python train.py --n_layer=13 --d_model=512 --n_experts=8 --experts_per_token=1 --d_expert=448 --d_shared_expert=0 --activation="tanh_gelu" --moe_layers=[0, 1, 2, 3, 4, 5, 6, 7, 8, 9, 10, 11, 12] --router_score="sigmoid" --normalize_top_k=false --routed_scale=2.0 --balance_loss=0.000132 --balance_bias=true --scale_expert_input=true --init_std_router=0.0232 --lr_router=0.000195 --vocab_size=8192 --norm="layernorm" --norm_eps=1e-05 --tie_embeddings=false --optimizer="muon_variant" --lr=0.00231 --beta1=0.95 --grad_clip=1.0 --batch_tokens=131072 --seq_len=1024 --train_tokens=541100000 --steps=4129 --dataset="wikipedia_en"
Below are experts of layer 7 (counted from 0) of a mixture-of-experts language model. Rows are named up (a neuron's input weights, with its number), down (a neuron's output weights, with its number) and show model dimensions 0-255. Each number is 500 + 50 x the weight over its row's rms, rounded and kept within 0 to 999. Numbers have three digits each.
Before each expert's rows: "gets" lists some tokens that make up at least twice as much of what it gets as of all text; "comes before" lists some tokens at least twice as common just after its tokens as in all text. This comes from a sample of Wikipedia text that the model never trained on. Tokens count by the router's weight.

# expert 4
gets: " ", " a", "0", "1", "2", "5"
comes before: "1", "2", "0", "9", "3", "–"
up4:512498492537468512312505455461526455531446601501527453567566497518514549419466544435395461497523545527502486537564436524506466445552463460484542467591527459443558456513491512554492561479480463475471477556355478471508478472469527538553536562445533540471449521537452442529480511439524542443561569508532554515549482538466482543511463671444506472573508457494502481526613468511565455498592499473456498550530489485488502509530456425597464517559574346450488439475414486625507481449463466524522517478495511431475461458396553472509485463413573498521541524515489516510526463539501431493474448534534487526524420496365486499477499485519515617468529493480562478477431554496543453493577479472460505505511569517536430432493511557411505584441573478491590479497550521528497483515525436
down4:441537501417524531521592529576566487583532544533524506516512446566526437577522452512534536435509541495524515530432501535578407590470498469538415528507483430596540454488416489520489442474481451494509594513485535482466493409510577521594534489550391493482533444561541565468419621608514480578554569474440504460494421540510527564461580402469498512504533534522460611519521465555523577507378512445542511570502541516461463526511549385538556402555489490505435481353476463439507475437417456455488468509517513499520489519446407466548496527502519459453472468509412485515481566541355480539484590413538538493512453520489491511531475406484506515532461452550516596423510631461563559483599490490438549454453469496543552473561512487498522518424490511526486528576558566479409469553437472

# expert 0
gets: " the", " in", " of", " to", " on", "ing"
comes before: " the", " a", " to", " his", " by", " an"
up1:457522530520512407529476532538484512494474521563482558523502502577501502504488546457525475512417440451474517529469649516584464517497474423517487486519467506506489472528565487505561543523483495429459443473526536472478359503525487637532445613509544525472465448508468496538558540520488423456524466435514551458599470478464513547535556546499605550420550493509522507475517508462428400631474451504434590399485550443414463534495548557400455471595570567494515531437497483389536492401452517487536621566609525461429548448465490543413483517509464542554456474495457453495420465583515511520473580382494561430544485533507469573518447508449579576519395529500500481441528478561493472469434528494430471479514536508436499486536519402477467519474518486578420426501461518560601505481533491
down1:543476526564465499511518561632426430514582565485442533490574444538506424555473506478375540493550492513508508445511524574509548438529559490490496432490530477424548434516438469487414422490637507559444476543516465468549538497509543540487481485380463494476573533425510554618415558450433561522411425515441497490439547418464542419579465484486463499465465578493493490457409478440498523510516495499585446481461518427493554465481534541563508462438468608493553605463488540458418406538480521498601542437474459413473524507580475504440524487454554515507476505502470505449515572519585518536504580496462396507477555462495420460472465506444530530562560503506438518495568489545560423453541560508500474543468557477537559482526523525579458515418540558502529586469476552473433433510516494

# expert 6
gets: ".", "\n", ").", "-", "\".", " ex"
comes before: "\n", "|", "-", " The", "==", "The"
up3:475487507565484612529567591491473544523444477430451475557439491562522512590482472458587517551425466414566413608522522498537460485531541454509402472387506447509555578453475423471458488503442495497613536495601441444401436478496507512532507538535414471492472460557534507514519511561451533521423546487525454514496523486529377430536536486476512469543455403490607459490486544602454466547574516471484472538484566536631479409621524485479487518489550544518451406564501575531548481439541473492473477484483450519507587516443488483485532462488447633527500450459523466551491455494461607581488472463480452591547571512449522527486479459471498584519450542484575473437466457528537567558402482501559442500536527544552466590449434487421475482497524473499484538459474535498545388449476514
down3:610539460443410506441521582503482392498509507529425502436514570506523498437515508468565541557388425429363293425539496434518538608555560479458495433469489424528543482547487503489465511467602521469455486540405575515501474568477490428435532591423483428472506542479504541418508474554558528582556427448543542571503536585531532576506522483543452551403467525495514554527534496538518555507448560598390541543535462576577461373500502533446564484414478531447637524536492471457461395455572412581578448434454476517547558478469512518390463530470516441523520559425545521498459454443569510536516597501572453616495475546460468464555551528603488484495597541453550550511563468523500403572508515494508520442529543536412518511524530518569496504446498455440603438498509421488477460420453403

# expert 3
gets: "s", "es", "ers", " season", " team", " years"
comes before: ".", " of", ",", " in", " and", " for"
up0:431524587485526573485491509472536429416515477411545501497494521519442476566542419426564513513571471542433519469586502530536464471509539503461576430457406568517473510522404491538473553527544484531517464495507469412414495496558506511483515569587514471482429516538487498451473523505549486419620499442437443474512441528511533494410577511536630506462434522465524427430600464535549611486564602543482485556503513498621486532485514533424483504550518526539500523497503582504476532511491437539500554510515486514457571473474471574391401601497563575511474498484503533452445525551407489480589549433517494470486593519469553437525585389438580509468409501478502484533545452505471489455500482469414534511560483538495394442493470601537392540584430558511592408637533525528490527523468493
down0:511572483501583509569501488443505496427548445532463440552484559545499436526483495528487506484511475463503488543439464561427530504502522464513432558551473521539411470585495573414521536465541568426418535438394508466510494509443531423439483479538548484505460504567600446615465528436490500585527507466528397590568485560546519528457437528488509544451491426516526513501500571424489602467525475515515487509558372551435412598558477510473498497526438520466406458461514465441522482578442488469517539476493555451491530497498581527574451501521459485472513424491586504543520488540509480548500368606504450468532462560487510561479502472501458513479520570507464461580521538489493390469509479484497526509537548460519458541503532506417579597478459476478462425492516576462473582465473414

# expert 5
gets: " |", ";", "0", "|", "%", " ("
comes before: " ", " |", "\n", ";", "%", " —"
up3:439507454506571499555496475563569541488467466516393505510449556597565506448452482491574542539634453400515462556457531493514498502532432503481418385496596428487509531488559567480521447475501553504538474580515437539547527489518531423510460453519360509560601493443410496427588414447572467478612486478534405531531443461468540519498514555450612474427550432428467508532516565445485533576582545521566485451493498505513547507532498526461486364514554548570530512502488567446542505514448505476524434501504531570635365460528476556521483407430547511521546512581470481483573560568474425527488531464528529462488453470365520507557542488487505553447534416554556385502437490557416497516512495494495437535430580446465554469566487461489534576553523462335456497509526476461506569521504592
down3:470462479538467533510389440497462495517525613401504554531457583599562495520491406468475486521513533447484561518502567523544527540482593538517444519564541472455523498633556464510565464505459539438503521507532530453460507513554426438433549481426548438490505516571530497528483463455532414491493477472550438458445473426485537466539578414497414493490467549493425495422442425497451534508487540437461500485519524473536530492465497418633468567447578489618430504460494485447522453492421484518472507490537589438494502485542521548531470466531511559600496515544506427496507454506505616443499532488494521422527567529467536513528483511439588541558363519556537575560476452446531470567475414522507617466519480516508544529448538550603522494384476431502509522396553433503553476543523494